From a checkpoint of a small mixture-of-experts model trained on Wikipedia.
Training: a variant of Muon for the experts, 780M tokens.
Below are experts of layer 12 (counted from 0) of a mixture-of-experts language model. Rows are named router (the router's row for the expert), up (a neuron's input weights, with its number) and show model dimensions 0-159. Each number is 128 + 32 x the weight over its row's rms, rounded and kept within 0 to 255. Numbers have three digits each.
After each expert's rows: a language model's description of what the expert responds to. This comes from a sample of Wikipedia text that the model never trained on.

# expert 8
router:100112131119132078156122170156158156100150169128156135091145166167192158187138134076156160075124109116161133072111106144099111148147085098134135190125125079156146122109111113164151134146104164151145147174133174156125108171122120119137113120171131110105195124106125105100209124183154126169089121134120146111092076110099107183157116148101043090128121185194176123097119077110144132155174072091175155145091114143200119152111131104144115143068116170126184107217135138079147151102156102
up0:111119145114140130107073120158184110130161180171168157164143144100136123166056121082143115092118089102175188100114137070092078140140117099100159150157131145109171162213140063051102132154114113133168122176148154066104156132191103171159111102105131125136179116117118108138133138159115094143088146133168093080117073092089093094156101087111134165123135092128123056124120147156118098171173125122083116117093098170152144107132127116133065105130148119117073130154087168114049170159102079
What it handles: Sports scoring terms. Game-event nouns in sports and battle reports such as single, double, goals, match, round and final, plus line breaks and score digits.

# expert 16
router:133087104134100143116081138135120177142203141127135106132149139147147135109108132078111155178143108141063153078141051115118166109116090119140164083175128101117120192139150107155067091100111131068093102124182107134126122191143118151111115068172016114133146108142097107132130063112113170140155140156140110145131114125103117158209165149141035133153154158148144144170109116122121164195150135080166091085137145098141124101123127117060150116125067161142140129093103069127146159178101107
up3:198086120091130124138121123139170116115149113103126158172063189166131143112089128101084073135180140074099124108047132134177142080128090121155111068139058105107091164057144164136130136129126128170119125145170110127088090153149086182123109117101036076105142150106093164148129202096122152114126126140140115112167073144131056159149139121086100107075054109134137158066113132099121059198130152113150114154110083123109164127152124136150171131147130133133094120133106122102136121076138148
What it handles: Roles and fields. Nouns for occupations, subjects and instruments after a/the, such as physics instructor, guitar, vocals, footballer; also % and ) in stat tables.

# expert 58
router:178131095088197188122147122108134110159173134141093093112134169106133198129135162128110146088144134118174112112114055155098146113133129103158111159087110097107149140086163132184084117127142142111159180137148126103123102144059128117164149142120173135111127169126165145139113143100134109077093171128135141090157077092105157092090186128102196143098086142135093071088176126113107134110090149153173134102059153208057116097131123118155170127127100137127176115223145173080144071100103095
up1:182137180161157159104183181163149141172098104145130185182141143124134175151115127114113097146113147161106116153190104174098119143179111099065160144143078143104121156080109149118179121132127134094116134171129129173113095148133082096118103130148104123088137198176171128106125100145119065180085197118152145073094045101131143162152157121154108150111088112145106122090170124121059074079101141145130173104087118155065163115128170102139160155164163134101128210145136120182119128096129099
What it handles: Ordinals and sequence words. Order words after the/a, such as first, second, next, last, previous, latter, often before time, year, day.

# expert 34
router:088170149077064124171148127166117172133135122134136100120100108103111141128163083114087161171175092063146104152162164105136107138115196097123112172136113100123158130143155080149100174159115168133107115079125072155169082161104086189178069147103101122154137097182138186137187107103086118133129124058109139171075153073109128125102153179146143119112085099107075077113154125153102174195187082117082124146101165118155160089140139146132141169131115112171150098159079107128156111116175109
up5:173187123135116140095117086154095139107125171159078078081134170101127096092162099134141063110095066141127090187137143165050120166123102167089125123103138136110064121124128158140108106142189136117125107141138126151070144144087152155169095130067112126145163183106130150123058113137138145074088157120130126108164193161088125155075088121131109094159062143091151082139119147152113165154141089078139143124138080107156134172081165222131120126135061179124075132142152130153104161155146144
What it handles: Line breaks. Line breaks after table header rows, section headings and list items, plus table separator rows, quotes and See also.

# expert 49
router:157082129192077173167152041144126153154107162145091133095122151128123105127173109151123135151137101056084117115066109145122131181138106100139121091124158128155195120169168184199139143139077175154108154101075089170096117045152162107098137096156114139135136108105131093129115164105088107095127098158093081088118186063098150150145118142082096193055098155138153132166127136145151160138167104133100166133080115152168142155171097132202148125135143123108139123091125129125135131190100113
up1:154158120123078138173175137124077107094164201167101145117136147059118152078172066141101144115094083106140103101108067140098133144117111113068108090130160131092147100125133113114110190089135094111105052128146178138082141113150136152151193108106152119109161123141111098175182085182130162201141129151117078081130185145089147096100095090086069095106067128163100104127111128125124115100169117081146088102191179107127164127132091128151182095155106133129109140170114078109168137150147149
What it handles: Infobox field labels. Label words opening infobox lines after a dash, such as Spouse, Time zone, Coordinates, Species, Height, Date of birth.

# expert 5
router:099154111177135100099136168152200127132163146123094128145097162182134094115148098126166126070062158128126116173099088125121100114107135075144144146138160130092081139160109120160185135093142181133113133096149159128205127132118122112091135116208182113170195164089074122109179074134138139151155097077150175166128075166149119068176129097139133150192125162143068110147142155093149119128132120067119133155082161132125129153153127144187166122161202073146137121139186112132139084082098123
up0:100160106144086133170119108151090157122087091139100117149153126125197112184129102131164114102158135115109181138107084081158099137167134135085136125138103133139136169113142095151176165178081089110152116060090205133143180104064113147160193108160125072143171147134124128133189157123145173127052109131111093127098120212139166070153073121149152145061089115143159128131146150105095118153223119181142096152133101107159176095175148149107145129136105108144143117108091180154127124097168152
What it handles: Latinate prefixes, structure tokens. Word-initial prefixes like ab, con, sub, pro, neuro in scientific text, plus line breaks and opening parentheses in lists and tables.

# expert 6
router:093117150176177116070107153162185154135100125080101153117120150114135135160198149145088115090183149130121138109149140146117097118134124148138130159166053108159137129190116162055127124141118112114164159070149158184113139120138086096077157143124120087152155113194093174054159115093138147125163080146103175165117094091110139136177199119110113180214105109086181129102189146117125144147116139139121144112073072185161112109098111130086186090138095136129109140084103092125093162113111121
up0:134090155164129136150096119140132198179145091111125109172143167124125070187116129189124066100172122112134144150129111093168088079135140108127057116128119126135124170114137104156110088175103091099109108098133147114086089131130072092183158104068123099161183165161150183096082161096113184074092111113119102119070161128101122079175132136136137150145146135107159205132181120124085107158150110146113078123109084152104146062173166129108183102149090118142148130155129150059143103129170197
What it handles: Measurement units, symbols. Unit abbreviations and symbols after numbers in infoboxes, tables and chemistry data, such as kg, ft, lbf, mol, V.

# expert 61
router:090129109182080158225102047107168087135149146145094130164094067138117112147140171165177100157040140117137100054180092129151148138096121129116095170118181113135143095161140142147113140106081151167093155085180139169133169140131136084155159163122090178129098153138123108158116177108112144140167151101149077107115126140147111126117108178082082131085143126138137127090160131097095075129190148167051114163122148157194135131150141093139091137149131120141166158114094122165131192087151131
up3:154057116109056175098167128108140148203101114078067163117125076117130134108168159152142163148101117139105124049174092079159101146122129141057129094119095101156104118083103130124093140119120082149118129079120150207113167160122091176101152088146097125153158152146195118112107126092125119099128115138161101189176078144146155143127129125154090094086111101089080104126078137127174135106082122131196136105117149172104161136123108120122156163164150076130096106145103152210111130182109181
What it handles: Prepositions in labels. Conjunctions and prepositions like and, by, on, of, especially ending infobox labels such as Directed by, Based on, plus Note.

# expert 2
router:086103149181173146127111115117145112150150129135098124083086076059128138126096151207120101126150156132110121112127122191145124135133141122151149194104179175132099082097120090185134096114129158146150156075183162157186159124109155159104154160176142134171106186090128143128146135145190136109128073192142111108145106115182151088110064108109170057138094146084117122122155120195165122087132123071147132145144132116194130084062141179142147097159087183132129088152168168145139116095154091
up0:113158102174054158114143122105084164158122167101115119089129089031157154154081107123153154066088190124091203115076152142121141131135164121123163105176132106113115139129180085102102157147153122099134164183161120121181181095087155126090167138081135143181102163117087116155172060127168125200151182092147087091138094144124136152097145108167135076136066149149143153099117150159147106117134087115061169144070133114083137106160148134135115133149168110123119082140096139092115097102124152
What it handles: Prepositions for and of. Prepositions, mostly of and for, also with, by, on and without, heading a phrase, as in bought for $222 million or purpose of.

# expert 44
router:145137126061084174092192137109062159129169161142136100085133082072095095091181063186123200080150158181139106102119129158091140083145109108103074130159149096102101098171157131188121126173130101073142137159109092176160160111117094119113096157149157190161178129094116133117076189137130126097123134152149120158113181113156102083093117120075137157118126142085094120092158139156137080089091109132155178147128118113114098129158113072095105166116118163095116119168136131166148180178132094
up3:141122167140141090120083108123101152140107105138094155058048138136141102128107117192171136110166173144102110185135118091050127049220164098149080146107129134121157140112167149073109149128138163145079112099161096176126116133133147184093167063051142140114102092113156115146138106165113172082119119151150074093092136150108183122128096170123165110190119143140132161186122166129143188139142097125133160174116153116151151152130089156110154122123145114112117134183166064130090143177104162
What it handles: Descriptive adjectives, suffixes. Adjectives like known, such, similar, early and common, and adjective-forming suffixes like -ic, -ical, -etic in scholarly text, e.g. phylogenetic, epigraphic.

# expert 45
router:100101120131150211097161086080065103183165120154108133118094122123120173079168146144114163114159170148129087059094104071178122101099150147155085101110153153121169188158154130134069089073109085142185168082105147107159127128167134160096097137131139090151172094079098195115124132155147107104097123172106139096154104084133125091112120116163157121154172103148095117095112150139140166104156150155175106169128147154154140153174164124155147147189081171150094095104143183118178170106174079
up1:137122141217104153105083148120087077088196201161114064149149150138109159147067124173095133168079097149124121095116136149122162102130135162139123102140131088176129162133071137084162189136168139129112083145103146046079098179103112108164137118126099140087141135113153111105195108137113082130134148188143132119118095138052130110104073143170151150052142122136141161161131110195118099152149127100105147149167094128106096159144100151128120146093149048116118108134141112094101081074173140
What it handles: Indefinite articles. Indefinite articles and quantifiers after is, was or as, such as a, an, another, every, any, no, plus the degree and minute signs.

# expert 40
router:109073151135137105085145146189155186143070111108061124154157153150148128123162084101065082121159120150138150108171122148143125176089106134091147106145081089188171193185138172108094144099101160142157178141117110211110185114129149156156230117088104124139158100179115146091117147092147088162172127140086109145131160102132126171163101133174072093135112135070164123135133140105084117077145101142129187133088151179117145148138189128169143139132153163148120111063121100150137133133114118
up0:146142100135133189173082121166098121197108164144147127066126134136122102099118121120134115176170166154099172087165098169094167110066193113079170139153129130133146139138148123123141118079154118166078114158132104106100119148140140147095113129150101152142096107123202136122106109125096118094171139070128094125131144142104093095130168185107122114111153071147133096167190148089103077082119055149086127094102070118126183143094179131143187219157110162168140154152126162170147166103050130
What it handles: Table units and headers. Unit and column words in tables and measurements, such as units, cm, km, miles, %, Apps, Pts, title, Nation.

# expert 42
router:127133149079103134182115161136113190151156113125138118154164110120117138087116105065081160174168088161065157057106107050140124143168091119072161164163151074117100117128115148147191116148170160174135148114164102144080106196095156122150170105168095172108095076145095073132088106156155174073138113152130142125145127122131070152141179130132153149110172131148093125166078030137131149131141126124159080168116109131190102106153156136064134131098144160125141136118092107094153091121114087
up0:136157124149078128129096110122132121134155108105155106157137029142100128113090128095026093162143112138108146137153164123133127114127107121129091113111059142145114114123116090115170133085189154150097096128132129158121128136074194101159116114127078138122113156070157130064132115174077145153112141166182188186152103166128103100169114102151156125175112163148123081139110098165121121168095144127087137109171106116143157153128148098104174080163171172171042096105089133111061123118032155
What it handles: Occupation and sport nouns. Sport, occupation and activity nouns describing a subject in biographical openings, such as football player, racehorse, trainer, politician, basketball.

# expert 47
router:116158097191063093112128142169160152129138114112164124079181152137123165072095060106179151216087123169112185106168079198127104139134073111085114126147137128145109171166122179145148093161150137126061138120147173116097091114166115127170094088099055174117150122157091071090085115116120190110111115143178144167128090106124093138121164123134164164134081132153129157132124078161126127145185110158152121115111108127149113130144137136103117162065109165121068116122085088090073109124135088
up3:073146209158117139157151089126132131141106103062175109169152203121184160120185083164189117060083117124090112141121077141158087114130166088166154177140144125113100100111095117127138164113154138155113130139131167078127189155182129132192156138105142095119092110123144179121153089137138165106135202084145112101176066120117124139141138129131134078127151076131114113091090106145136041197205098124124115152133135136178133145093112137181125120081086116142104141129141128113155179137166119
What it handles: Concrete physical nouns. Common nouns for materials, vehicles and terrain such as water, car, ice, engine, ground, body, often after the or a.

# expert 57
router:074152118152125130125146149154108152093133116124132123081145143142133119075142093109096161185110157137045101084214103151147150164135099125053154070172128139129123110197135128163111201130114099092125161189178142091129151190144132077060122107170119171104130120200129120078148132096157134146138116134139111139144172129117060143169152079118111085150165139170128149130141106143146128097160142110094156160141094108146121146095125144095107084101118124111081169091067063189127177193106118
up0:104140108065104124131178150077162154134101121143165185149113123064171123141199100080174110169143148126190125109158136101157063142059089118138166098150135128097136109151106160166124146078064123109098179111124134154135129127116125194128107136109116187132178155167052126104143081089117193095120119070116172136102119212117108079174140119109112159115126155106103143105068144115137140128081115108153099185138106074140186122119133111087113143125140181104192109137129138162138105069118132
What it handles: Abstract noun suffixes. Abstract and plural noun endings after of, in or for, such as -ism, -ology, -ics, -ation, activities, politics, education.

# expert 63
router:128135082098168172097122125162137177124139145142176129111142052155100136154140116182187110088134126103093132185165167073089144125109112172186124139142131175101142108140115142154111139136123124125089167135106084148138152150101173082112141187112122145103077134195137198098097194186160100194091096117119116176163118129070170117085186154156125134170072150124165092111092128126157121126146136109181105123106161160087147068111107161159099168205144070157140149073157133155116115136162140
up0:131153157113103120122152131151135132129099102108118096107161149143089124111168125130149133171077087096116178083114130080069140139151161138113147148094109121158114117088081118137107142139136165077159114142180154112161081128104136128098119109159157209169145105099149157094143116136122134084118094099111112107145150114115158139080214110127152129131071112105120055107214067209103148186124114069172072189082151119100176088146101134137118167121126135151074160031100174129097120110132182
What it handles: US place names. Place names and place prepositions, especially Washington, New, Greater, Northern, across, throughout, plus in, of and commas before locations.

# expert 53
router:100185150122086098178072161187166108126152088055142168118101189122130164120121135088095168098171114121136131128178121150078125092118172082149111108105135053129164114104066115121125123134185080140101138136131107100059152110186180122140159098162136117158154134122115112096121135141113144072136144143123147160142127152153176132140152185091146149145173146140173158093163078148097156075125093125095141133147106075085126156073169094097143091081106071132052064147094129148104118148065143
up3:080189126143048095163125144131137102134111153072129133150178134104233160136136132187088151095050193171105095107111078162110129119138113117151137114136112122135171135078118087139098147128153104121151136152085125048098143172198101123137138105088135173174111149161153179142095138109148104134144147097119118083126082124098138137154127123064147166148141118170077150167146154143184118060072166111127141146129140180111128093091116138182131078138171095165125107119086147123073148126128177
What it handles: Years, headings, medical terms. Leading digit of years, == section heading markers, and internal pieces of medical and chemical words like amygdala, dihydroxy, gynecology.

# expert 22
router:163069082157133138116122116114174122111193132176120076111160068193116106153201127165141071120159082161221089141113146144100151108141089174105099158145136088124100075170117071117111117135068180161126115095114138149107160153147073110149176078177111116169175118113089182178143184166143150075110139121113139125151141129107117102154170120144158118170159105132145130158109121188175128119161084124091116141119126154064115122140142160150147140120082062129172141170152165142137089141168104
up0:139137167083121131126101070150160158168119089187134128148114172095081140066142070144113055144092071139142068137075139130091151149128153121147151127153138065060124123126166109141139094144115090167125076120138156106153137146144160118152108102081127145114188091126124111068107193153083185177160181125080136078182115129082109115175141149109150181083105153125119132107101136161115144134156112114089058143098059135085189151111114146114171121070166172154074120134115154102116101119111142
What it handles: Preposition in. The preposition in, especially sentence-initial In before years, plus during, from, under, throughout, and in inside parentheses or editor-in-chief.